Below are experts of layer 3 (counted from 0) of a mixture-of-experts language model. Rows are named up (a neuron's input weights, with its number), down (a neuron's output weights, with its number) and show model dimensions 160-239. Each number is 128 + 24 x the weight over its row's rms, rounded and kept within 0 to 255.
Before each expert's rows: "mostly gets" lists some tokens that are sent to it at least half of the time. This comes from a sample of Wikipedia text that the model never trained on.

# expert 10
mostly gets: "-", "\n", " Con", " (", "(", " comp"
up0 [158 108 126 149 147 117 102 163 151 149 121 149 125 117 158 139 138 141  79 114 171 133 135 141 138 147 130  98 115 128 124  91 130 138 118 149 110 119 116 134 160 136  88  85  89 137  75 122 173 161 102 111 117  71 130 169  98 133 150 124 130  74 103 129  98 128 142  94 107 150 106 115  76 150 139 140 101 124 153 109]
down0 [138 121 126 153 105 120 188 103 132 139  53 132 148 128 120 128 102 115 128 134 156 173 115 101 128 127 163 128 151 156 102 158 106 110 151 148  87 139  90 105 100 124 133 162 119 125 140 143 124 146 127 153 151 128 109 119 133 134 143 108 112 130 161 154 132 149 145 139 101 151 109 101 108  99 150 111 134  77 112 120]
up1 [127 109 139  97 123 165 113  93 113 113  90 126 115 152 132 168 103 166  92 115 160 137  99 102 153 151 109  92 118  98 100 132 167 151 133 121 112 137 114 124 158 130 151 142 142 126  87  85 155 175 110 118 113 163 153 160 101 150 119 120 147 117 118 133 156  84 122 133 138 149 131 139 132 100 180 161 123 119 147 128]
down1 [153 137  80 175  95 132 127 141 128 130 163 119 146 150 117  98 118 135 199 107 126 109  79 108 108 131 133 105 119 134 170 154 165 148 107 147 106 148 129 123  84 163 121 116 131 102 134 136 128 144  79 117 158 101 133 125 108 142 114 109 145 154 123 141 160 101 175 137 135 139 132 154 132 139 116 117 147  83  95 148]
up2 [122 150 106  95 129 143 106 117 111 109 157 126 128 142 122 141 110 128 123  95 166  94 187  97 112 157 100 142 110 161  77 106 148 108  97 120 140 118 112 110 141 123 101 156 161 116 139 171 114  99 173  89 114 123  86 140 136  70 120  98  96 154  67 101 122 111 170 112 142 123 158 168 150 140 121 138 129  81 106 139]
down2 [106 157 124 152 152 130 117 111 110 125  94  97 103 149 144 133 131  98 116 121 126 138  86 128 148 122 131 151 123 104 172 149 138 134 140 123 114  84 111 105 145 149 118 123 132 104 108 147 141 101 163 147 132 117 148  89 122 146 171 128 118 153 113 133 164 102  84 152 121  99 120 137 118  91 138 138  83 119 142 129]
up3 [172  83 142  99  98 148 142 130 107 104 120 128 154 128 113 113 125 102 107 190 123 150 108 175 113 138 117 146 124 106 118  91 128 145 105  96 110 139 113 129 179 165 148 113 130  80 145 216 139 121 149 126  62  85 123 164 133 104 122 107 138 142 137 117 122 105 143  98 116  91 149 126 144 118  97 149 136 150 103 165]
down3 [104 111 112 111 138 148 145 140 113 121 133 106  85 114  93 182 151 131 126 146 120 119  92 162  88 112 117 117  95 126 105 181 127  93 116 122 164 151 108 128 119 139 133 116 119 123 130 135 117 118 113 112 128 109 153 148 126 132 115 135 194 138 101 135 144 114 135 177 159  99 149 114 158 141  83 116 118 129 118 123]

# expert 5
mostly gets: "s", "o", "a", "es", "ing", "le"
up0 [138 167 158 131 118 169 123 134 119 117 118 141 179 130 115 139 135  94 112 109 111 161 112 122 115 153 145 128 125 144 106 122 165 165 125 138 100 114 159 126 135 117 141 119 155 111 149 164 101 207 123  95  94 137  91 164 124 156  77 114 144  81 114 124 136  77 113 125  99 121 143 110 111 108 145 155 145 154 143 137]
down0 [161 155  93 130 166 147 153 154 114  98 143 162 188 128  89 171 127  93 116 113 129 147 142 123 120  95 153 117 133 129 147 143 155 113 106 114 112 183  88 114 115 124 178  96 109 138 140 173 141 129 126 119 125 128 118  86 110 111 115 124 124 113 150 132 142 115 103 185 134 146 139 124 135 135 136 159 108 143 113 111]
up1 [158  84 134 140  74 148  70 103 147 116 147 131 135 101 134 130 105 185 119 115 132 141 140 193  94 159 108 116 146 109 127 111 134 146 116 161  99 120 189 129 114 172 124  94 108 146 102  77 147 144 141 111 149 124 140 149 133 103 120  84 152 115  77  95 147  81 131 125 137 117 115 143 151 138 122 161 148 115 160 150]
down1 [146 149 125 115 105 163 154  79 116 145 137 150 139 124  76 112 210 105 110 164 119 135 133 117 123 138 145 148 120 152  96 102 128 140 117 132 108 147 131 125 136  95 124 154 154 120 182  90  86 126 171 101 118 158 127 129 142 126 147 148 147 105  87 127  88 142 153 111 125 129 122 101 140 130 133 165 131 133 150 141]
up2 [194 155 121 149 134 107 116 131  96 129 170 118 167 148 119 173 142 111 127 125  94 121 115 130 162 139 111 124 103 144  92 140 128 101 116 152 102 173 125 191  65 136 122 141 125 125 190 126  95 113  82 112 133  95 113  71 108  98 129 129 160 146  92 127 106 112 135 149 147 143 129  87 128 171 121 106 134 103  93 116]
down2 [133 158 139 167 145 143 130 133  68 112 109 137 119  84 122 100 155 126 128 140 128 148 147 136 154 131 125 122 148 121 137 148 111 151 182 157  92 120 112 147 106 161 151 163 130 127 157 115 131 182 111 142 145 133 132 129 106 144 142 143  91 140 148 129 105 134 124 124 121 154 133  93 162 165 124  99  97 159 160 135]
up3 [115  92 154  92 116  95 151 114 149 138 152 124 113 115 122 125 101 132 140 161 129 143 115 114 127 124 154 164 161 125 166 123 139 133 134 169 115 138 111 138 160 125 148  93 119 124  89 133  67 111 127 154 119 139 147 147 100  96 128 123 162 116 113 144 111 133 173 107 134 133  91 151 132 108 174 126 154 140 120 158]
down3 [127  99 143 127 124 133 111 117 131 190 144 158 138 148 111 146 172  96 123 125 140  99 131 136 138 166 146 128 147 115 142 120 183 133  57 160 126 147 125 109 114 128 133 150 101 108 135  94 178 158 122  80 122 109 108 124 153  69 168 127 157 107 105 128 107 123 110 115 120 122 139 132 103 106 174 162 149 144 143 142]

# expert 9
mostly gets: " st", "ell", "act", " work", "ick", "ov"
up0 [126 115 148 160 130 125 122  75 130  80 123 110 140  90  86 111 142 131 118  98 102 150 108 174 157 134 157 136 135 122 130 111 145 157 110 140 105 109 121 134 107 103  95 100 111 131 110 122 125 112 139  83 116 140 105 130 129 162 123 128 181 129 148 104 114 116 122  97 114 164 101 115 124 123 146  84 130 120 136 134]
down0 [156 149 167  73 124 153  89 120  85 169  99 171  84 143 114  87 143  95 130  88 177 109 159 122 133 140 123 124 158 148 149 154 149 121 165 154 133 118  99 128 132 193 124 110  95 171 126 139 124 157 132 137 105 119 157 110 114  89 164 159 140 139 122 141 137 112  73 113 123 138 110 162 124 106 115 137 140 109 151 133]
up1 [119 111 127 132 128 124 116 125 159 183 155 126 118 118 106 162 123 144 163 137  83 133 163 145 127 154 136  93 126 130 114  76 104 122  99 110  99 167 129 138  96  95 163 150  81 150 143 121 130 124 158 109 116 117  93 124 106 140 124 112 141 142 120 115  91 106 109 165 115  97 162 136 169 110 128 163 168 136 136 149]
down1 [117 128 121 144 133 146 174 145 170 134 164  88 140 112 131 117 145 145 147 106 116 111 141 156 139  83 145 133 152  92  89 102  92 139 166 103 114 147 120 170  91 122 114 124  90 130 119 108 184 148 140 116 101 102 129 110  91 134 131 128 137  85 153 133 125 117 141 112 115 125 173 122 119 131 154 123 132 151 128 147]
up2 [108  89 161 142 142 182 116 154 149 114 120 143 109 145 135 129 123  98 140 141 152 122 148 120  62 137 168 114 127 139 137 113  71 124 140 125 115 152 127 115 117  92 132 116  88 137 132 127 151 121 114 135 123  80 121 161 110 146 123 184 122 176 114 147 135 110  89 102 140 109 124 104 117 122 137 119 101 128 145 147]
down2 [120 130 138 140 154 158 145 149 120 128 108 194 127 125 150 119 117 145 112 116 128 162 168 130 130 127 156 109 123 133 120  57  99 124 112 124 100 155 161 133 130 114 102 119 119  90 136  99 106 119 100 153 103 121 138 160 173 163 121 167  97 133 131 159 142 155 163 126 124 135 153 112 155 122 110 178 151 173 157  84]
up3 [170 145 125 106 134 115 156 104 141 149 128 170 114 144 100 144 103 162 145 110 133 131 128  99 111 154 129 125  79 151 120 129 119  93 150 211 115 152 148 123 123 132 136 117 116 120 116 149 155 138 117 120 117 161 131  71 109 133 137 121 160 121 142 147 145 109 112 102 149 142 111  99 101 130 106 110 109 108  77 161]
down3 [145  85 171 133 134 119 106 142 112  70 155 137 135 196 121 155 136 117 161 157  98 162 132 139 165 148 117 135 104 144 109 131 130 149 146 110  92 140 147 144 165 111 153 131  90 121 112 143 142 124 154 163 135 123 125 133 150 118 140 136  70 135 162 139 136 132 133 145 145 119 124 107 101 127 146 112 108 148 163 113]

# expert 6
mostly gets: " a", " the", " The", " that", " \"", " his"
up0 [131 128 103 167  89 134 136 182 140 115 152  95 123 114 108 176 138 173 132 132 168 127  97 141 116 115 120 104 118 164  75 137 108 101 137 134 116 141 123 130 163 133 130 119 118 137  93 118 132 141 131 131 155 165 124 120 133 108 109 144 128 133 146 157 135 152 136 146 157 165 167  82 143 164 150 152 173 117 125 101]
down0 [115 142 119 116 125 108 140 115 147 143 145 139 135 150 148 171 164 100 148 141  95 151 116 146 130 139 105 115 103  96 113 164 108  87 140 145 160 121 125 142 134 113 131 137 108 117 128 138 132  98 153 169 125 126  67 105 122 158 120  99  76 128 100 132 157 123 133  99 141 102 133 124 129 142 152 145 148 152 166  74]
up1 [109 105 128 129 100 143  88 133 115  53 121 111 142 123 137  84 125 117 110 110 168 135  99  90 113 106 161 115 163  93 138 126  97 142 167 116 120 146 107 133 147 133 136 136 116 159 147 141 119 170 101 140  94 122 156 175 138  75 167 130 130 111 182 117 124 157 151 122 147  93 154 148 127  89 160 102  96 133 112 145]
down1 [125  82 144 157 122 106 128 108 163  92 107 146 158 175 162 113 132 115 176 146  86 110 126 168 163 138 176 127 108  76 112 112 149 116 110 161 120 132 109 156 155 122 113 160 129 127 118 130 128 153 168 112 133  94 131 110 121 135 123 118  94  67 116 167 137 116 139 128 144 108 145 138 142 116 171 156  93 106 140 143]
up2 [120  84 122 107  81 112  78 136 125 117 163 146 145 103 130 135 140 160 125 140 142 135 162 133 159 143 136 102 111 109 129 129 108 178 172 161 144 130 132 138 141 153 152 119 168 103  95 153 162 116  91 149 101 114 140 115  94 127 112 127 118 145  69 131 109 147 139 122  92 175 112 123 100 152 123 122 104 140 157 149]
down2 [125 172 101 123 143 118 127 149 146 139  93 111  62 148 130 128 147 116 109  91 141  94 123 166 132 104 119 150 143 102 146 129 130 144  93 130 146 104 125 121 109 100 123  91 122 163 118 140  88 123 166  98 148  99 107 156 147 172 154 123 134  98 137 169 105 119 170 125 128 132 118 136 104 163 135 116 130 123  73 132]
up3 [153 116 115 133 157 160 137 119 163 166 125 138 163 113 132 149 104 157 157 131 159 138 102 156 147 156 176 142 166  97 110  85 161 114  99  96 142  69 167  94 109 122 151  70 100 124 156 121 156 126 160 146 112 137 137 189  93 134  88 117 130 145 121 125 118 129 155  78 148 127 171 133 121 136  95 128 122 123 139 138]
down3 [161 161  96 160 120 108 136 113 126 133 164 170 147 134 150 138  87 165 146 156 126 183 158 106 162  95 137  89  92 131 136 105 170 109 105 127 111 108 111 119 122 115  92 195  81  60  82 175 128 160  89 157 100 136 107 111 146 107 152 134 141 156  94 133 109 172 169 144 143 154 136 141 116 151 109 114  94 123 121 161]

# expert 7
mostly gets: " 8", " in", " V", " 9", "aw", " trans"
up0 [136 117 149 153  99 128 147 134 156 132 148 113 102 110 154  86 104  98 141 129 145 159 128 114 140 122 117  91 157  94  98 116 138 162 116 138  76 136 108 121 127 155 171 158 117 137 141  97 148 152 169  92 146 134 158 152 110 128 144 108 103  92 157 172 166 119 116 164 139 124 130 152 140 101 164 119 125 119 103 143]
down0 [145 149 154 130 129 141 123 173 112 106 173 132 154 193  94 130 138 143 174 123 130  85 104 112  83 121 122 102  97 132 126 144 157 155 164 121 130 133 115 151 142 139 131 137 183 113 110 146 174 139 131 144 135 100 149 136 113 109 113 120 165 114 159 109  86 139 169 105 120  99 139 153 127 131 142 107 133 101 114 112]
up1 [124 125 127  98 140 141 125 119 131 145 163 123 131 109 111 122 103 130 120 139 129 124 100 132 136  89 164  83  79 124 149 100 116 158 112 153 126 108 161 130 130 116 114 113 150 162 151 136 125 121 107 133 128 131 123 114 130 171  93 142 128 104  83  80 151 131 142 106 140 118 155 103 115 153 144 136 176 127 150 173]
down1 [103 134 121 118 107 121 101 146 119 129 141 121 110  73  91 113 125 136 114 150 131 139 178 133 116 112 140 150 123 109  79  57 125 102 129 120 144 122 139 121 156 129 154 139 130  93 130 155 113 126 141 175  93 164 149 137 142 141 179 136 150  80 117 118 128 186 151 136  96 112 134 103 139 131 120 142 115 166 113 113]
up2 [147 152 127 120 146 160 119 150 157 143 143 138 141 112 117  86  93 146 159 181 127 140 141 103  93 159 128 138  90 106 122 109 124 141 125 148 120 109 156 192 164  80 145 140  82 133 155 126 164 102 123 139 111 124 129 151 139 132 119 115  96  82 124 137 162 107 157 135 135 133 137 167 149  92 108 118 161 171 163 152]
down2 [147 162 167  84 126 108 119 140 148 170 151 138 155 127  76 153 145 126 104 137 141 107 133 161 116  90  83 134 106 164 121 108  93 127 165 100 139  78 142 121 172 100 106 107 113  97 137 139 122 151  95 143 155 123 134  94  95 109 150 168  97 167 131 159 169 114 127 144 117 112 145 131 144 144 133 139 117  80 141 160]
up3 [ 92 141 127 149 140 165  85 105 138 149 138 126 122 128 127 130  92 127  95 106 168 123 115 111 130 118 146 112  95 117  76 108 124  98 114 138 124 158 137 122 109 143 108 117 163 114 143 136 134 119 161 131  94 148 113 148 125  76 105  98 115 126 134 123 116  98 132 127 138 132 128 144 172 190 107  88 140 105  88 176]
down3 [146 124 149  93 105 176 134 133 183 142 148 123 123  97 152 128 136 112 157 117 139 138 137 134 133 104 141 116 163 101 133 149 133 110 113 114  86 146  82 116 173 110 133 104 116 115 137 173 124 116 139 105 128 117 126 113 107 129 141 129 100 126 135 120 117 109 148 109 135 161 127 141 147 147 172 195  84 140 126 137]

# expert 8
mostly gets: "ar", "ou", "or", "%", "son", "her"
up0 [128 123 116 149 129 129 124 131  91 137 103 106 143 131 123 157 144 130 132  96 132  98 144 180 171 120 112 109 119 131 105 145 126 124  91 127 131 118 169 104 109 120 108 131 143  99 141 155 140 117 132 154 147 121 112 113 125 117 112 109 148 107  87 102 142 127 129 127 159 135 141 151 129 148 141 134 133 107 152 135]
down0 [160 108 147 142 141 139 140 144 141 153 108 128 150  59 122 135 168 108 141 138 135 146 175 122 112 122 136 100 130 130 129 123 131 190 173 115 121 132  78  85 159 155 137 104 111 117 167 118 129 135 105 148 112 140 109 119 121  86 169  92 104 103 158  91 130 125 105 115 149 151  85 141 132 129 120  78 125 110 108 165]
up1 [140 156 153 128 150 156 136 146 112  82 137 131 109 160 147 154 119  83 133 156 143 160 132 133 102 178 115  98 111 117 128 136 132 159 129 115  88 126 130 138 141 117 129  99 118  95 147 118 103 168 147 125 117 157 160  94 121 109  73 108 127 153  83 162 127 138 122 145 110 121 174 141 158  86  85 114 113 151 174 142]
down1 [116 160 169 105 113 105 159 121 157  88 148 132 145 152 130 143 179 144  89  99 112 134 147 147 128 130 145  93  90 130 111 127  93 136 147 108 123 121 139  86 113 131 104 147 135 128  86 167 120 147 115 117 137 113  70 148 133 132 119 134 114 154 125 163 140  89 181 139 153 108  86 145 129  87 147 156 104 122 147 141]
up2 [138 123 146 161 147 121  82  88 121 176 132 129 140  66 187  97 122 149 149 125 124 143 105 121 154  82 186 112 151 180 151 130 136 155 112 141 118 126 154 115 127  95 147 116 143 137 175 163 137 158 120  84 131 124  91 148 130 118 122  97 119 112 147 142  94 136 135 126 143 155 140 146 143 129 134 106 136 178 110 143]
down2 [143  53 115 128 153  97 112 127 146 125 161 113 140  84 165 151 108 142 121 123 118 123 150 123 127  92 133  97 139 159 174 148 136 138 167 136 103 173 105 151 157  88 151 156 118  95 143 204 118 161  98 139 162 135  89 104  91 138 160 136 110 137 120 134 170 103 123 114 158 155 137 141 135  92 148 149 135 157 129 138]
up3 [128 114 118 139 104 107 145 155 133 146 126 126 110 131 150 116  91 138 146 125 109 146  88  99 170 146 171  97 128 126 113 170 108 103 101 113  96 120 157 109 110 133 160 123  78 138 149 124 117  77 120 147 124  96 110 148 127 133 126 144  97 101  73 111 139 132  99 137 134  97 118 142 145 140 135 126 152 145 107 164]
down3 [ 92 106 109 150 138 134 150 146 121 134  94  97 121 144 106 123 105 152 139 163 119 134 108 138 113 164  77 165 110 126 178 160 115 120 122 144 108 152 154 110  84 128 138 163 117 118 104  79 121 151 101 138 128 138 102 113 152 110 156 139  86 135  95  90 103 149 145  94 143  89  99 120 106 135 115 115 134 106 125 153]

# expert 3
mostly gets: ")", ":", "s.", ").", "°", "es."
up0 [119 137 161 115 136 143 106 140 127 145 130 172 144 123 140 138 102 125 136 141 163 121 166 103 100  96  82 117 150 137 127 109  64 158 101 136 128 147 109 148 162 142 130 101 127 107 144 149 103 153 163 150 138 137  88 122 132 138 153 166 176  92  85 189 101 125 114 108 103 158  94 159 141 164 102 151 142 156 156 159]
down0 [116  89 123 128 138 133 142  90 113 134 123 132 115 168 138  81 111 138 135 105 118 142 110 171 167 154 153 128 109  89 182 147  99 123 118 125 133 153 154  92 132 126 130 144 102 178 147 141 183 136 122 141 142 161 128 157 137 181 108  90  97 149 116  78 163 155 140 127 137 113 128 138 108  94 118 125  91 158 131 126]
up1 [151 126 131  97 136 120 120 147 130 112 131  98  87 101 120 120 154 124 114 106 128 125  96  93 122 164 105 125 142 152  74 137 126 133 154 160 108  96 110 154 105 108 183 111 147  87  76 162 115  70  81 101 163 128 143 152 161 157  95 109 117 141 110 113 187 134 142  82 131 137 177 142 109 140 156 124 119 142 138 131]
down1 [157 133 144 129 106 181 147 130  98 168 107  98 103 146 110 125 137 119 143 116 103 133 126 127 111 145 122 144 148 132 107 118 119 114 132 134 120 126  86 120 131  92 106 130 123  89 141 128 142  69 117 147 117 147 138 130 128 172 120 118 107 157 117 135 136 151 123  95  86 121 104 113  76 149 126 138 100  85 127 103]
up2 [129 149 120 153 156 151 122 118 106 130 126 136 139 126 144 128 110 135  98 115 124 104 132 145 104 112 119 109  99 129 145 118 107  93 159 139 130 157 118 124 188  81 131 116 143 141 101 154 122 150 152 120 113 161 140 143 144 109 114 133 113 147  92 186 146  86 163 121 119 148 186 118 144 133 183 144 124 122 122 122]
down2 [100 177 172  86 132 127 129 140 149 146 139  89  91 110 112 107 101 132 147 113 116 107 137 173 122 130  91 148 126 142 155 153 114 180 143 171 117 135 105 105 123 138 136 127 112 150 115 152 110  84 109 117 150 158 133 132 134  73 124 102 108 144 148 145 148 122 146 154 101 108 116 144 142 118  75 161 121 106  81  98]
up3 [144 135 134 122 167 150 120 112 142  99 158 137 150 145 119 165 151 107  67 102 175 179 109 145  98 129 104 137 143  82 126 124 121 127 147  84 105 140 147  87 119 164 144 131 103 128 151 115 152 144  89 110 155 137 112 151 143 167 104 131 150 131  76 117 154 123 135 115 148  46  90 110 120 129 116 169 117 159 134 122]
down3 [105 155 128 120 106 116 165  92 119 105 181 137 119 128  96 107 108 136 170 118 136  98 108  89 138 169 170 109 150 140 124 112 123 134 148 146 172 115  93  91 159 158 130 110 142 159 101 139 128 149 157 157 121 163 123 119 129 122 161 137 125 171 172  74 101 111 177 112 132 155 130 143 100 145 119 120  95  91 117 102]

# expert 1
mostly gets: ",", "s,", "e,", "a,", "es,", "y,"
up0 [106  53 141 157 161 167 112 115 120 161 176  97 167 105 129  95 137 152  99 125 149 142 106  95  83 112 144 121 146 112 161 136 128 146  83 144 147 121 123 107 102  87 142 106 124 135 126 136 167 144 120 158 136 150 123 175 152 106 128  89  96  98 131 149 107 101 122 123 119 113 113 132 156 137 152 102 147 122  86 148]
down0 [109 137 154 144 130 156 113  93 117 160 114 152 140 119 102 107 165 130  70 139 124 150 116 114 133 124 101 107 129 107 140 111 126  70 102 112 102 100 151 161  91 111 114  89 144  90 121 141 124 127  96 154 187 133 171 127 114  74 144 167 135 148 106 152  97  97  95 118 102 124 143 147 137 154 109 125 103 153 148 151]
up1 [105 118 119 135 129 118 115 127 133 128 100  99 164 102 128 139 160 119 109 161 156 160 136 141 147 138 103 133 124 117 101 147 127 136 107 166 134  92  96 105 114 133 133 136 111 124 146 121  83  93 148 121  64 151 116  82  80 114  83 166 149 111 102 104 121 115 136 124 140  75 126 119 120 144 120 169 151 134 126 154]
down1 [119  94  95 109 143 143 146 101 157 136 117 127 186  89 129  85 134 143 108 159 107 125 155  97 107 143 132 182 115 126 113 143 104 139 104 121 128 139 118  77 151 121 138 132 120 142 137 104 145 168 128 124 109 114 122 121 119  95 141 149 119  67  96 157 173 152 150 130 116 110 160 145 143 137 110 138 137 129 132 133]
up2 [164 175 117 131 137 131 110 115  93 141 152 153  97 117  97 157 127 115 110 126 178 125 139 116 134 168 127 115 108 135 128 109 155 156 139 144 109  85 108 135 120 136 144 183 133 129 162 136 208 149 132 115  94 123 106 170 136 133 124 101 129 134  84 125 139 102 132 155 132 169 106 138 158 137 100  68 160 162 101 166]
down2 [195 143 107  91 115 132  59 123 127 144 164 128 106 144 135 162 154 144 117 133 159 129  92 112 107 134 156 145 148 103 178 116 128 144 122 193 132 118  96 112 146 111 125 154 140  92 156 101 163 151 111 123 133 141 108 107 109 136 171 128 165 134 134 134 102 133 122 170 114 130 169 138 117 123 167 121  91 142 129 171]
up3 [138 162 138 111 144 177 152 141 114 132 127 117 117  77 161 124 146 115 120 171 118 142 159 144 162 140 143 146 126 144 117 110 139 154 136 162  94 120 163 127 156 107 116  97 157  99 158 122 121 140 139 108 145 117 113 114 129 144 138 132 147 122 132 119 135 118 140 164 105 108 133 136 140 119 134 169 142 143 156 156]
down3 [136 118 140 146 145 124 160 139 109 134 132 155 131 117 116 133 155 143 134 140 148 187 111 117  99  86 128 160 120  96 103  96 137 143 124 167 129 164 142 122 108 108 130 128 102 127 137 104 123 149  99 114  85  95 134  98  98 125 119 152 130 122 114 127 110 109 158 132 118 114 139 150 144 115  95 119 182 123 145 152]

# expert 0
mostly gets: "ated", " 199", " 198", " 197", " 200", " 202"
up0 [108 108 131 117 104 102 139 145 121 155 158 126 174 107 126 152  96 118 113 129 149 135  93 157  98 140 124  95 131  93 111 130 148 139 129 141 107 170 115 133 108 121 110 100 161 150 167 155 166 171 113 159  92 112 110 130 119 116 148 135 110 108 116 115 120 117 119 116  94 141 119 115 105 139 136 142 115 131 144 124]
down0 [157 115 107 127 102 161 149 148 107 114 138 134 125 106 133 128 120 184 117 145 161 139 116 135 122 129 101 106 114 100 120 150 137 111 125 103 134 123  78 157 148 154 142 160 128 133 117 151 113 151 119 156 128 104 162 103 125 155 147 124  91 149 118 134 140 156 142 112 109 141 133 140 132 133 147 122 126 100 118 105]
up1 [144 113 108 173  90 107 117 101 104 155  89 130 121 169 108 100 105 154 126 124 147 151 119 104 121 119 152 132 139 115 150  91 109  87 171 117 115 114 142 141  89 138  93 114 101 159 136 143 118 162 126 152 136 139 112 135 124 115 139 116 179 102 107 100 109 143 143 110 122 152 136 170 163 166 114 110 132 147 122 127]
down1 [161 140 146 109 175 155  94 137 149 138 109  79 137 102 145 125 135 167 187 103 153  92 137 101 120 156 106 122 145 165 104 120  88 156 105 195 110 124  76 128 155 148  94 180 116 150 121  95 140 118  86 125 125 155 116 141 106 123 123 148 172  94  86 100 105 130 120 104 111 148  94  91 119 123  93 162 145 116 131 102]
up2 [124 135 120 157 134  94 104 100 109 117 134 136 138 111 126 100 127 119 128 143 161 152 159 120 151 142 157 131 133 151 102 108 130  94 134 143 131 121 152 178  91 136 105 174 103 118 113  92 187 123  89 123 132  95 107 165 137 142  64 110 111 127 133 139  97  88 119 140 164 143 169 199 163 156 100 107 137  99 140 142]
down2 [111 139 150 152 134 127  93 146  97 136 172 137 165 137 110 177 118 113 123  88 149  76 133 106 106 152  61 108 104 121 112 141 106 135  79 118 145 120  95 134  97 168 138 148 170 126 186 125 137 149 141 103  78 130 125 170 122 162 145 204 124 105 155 102 118 118  96  96 139 132 107 103  97 132 156 109 114 141  97 140]
up3 [131 116 149 124  74 166  97 151 131 146 137 157 103  79  63 111  77 154  93 127 129 114 123  96 124 137  79 130 112 148 131  99  98 129  99 104 113 123  85 109 141 147 120  93 149 138 132 180 106 130 121 114 124 101 129 118  88 132  98 133 146 132 140 138  89 132 128 143 104  95 119  91 137 162 159 141 155  80 143 106]
down3 [132 109 173 154 102 118 171 186 129 113 114  92 129 149 154  86 145  96 143 143 155  96 176 102 148  89 131 130 156 113  93 156 157 122 131  89 141 142 132 112  87 139 170 166 126 130  97 148 131 128 137 142 126  81 127 191 149 152 115 127 172 131 160 123 159 106 145  97 146 153 144 101 123 133 134 147 152 131 122 125]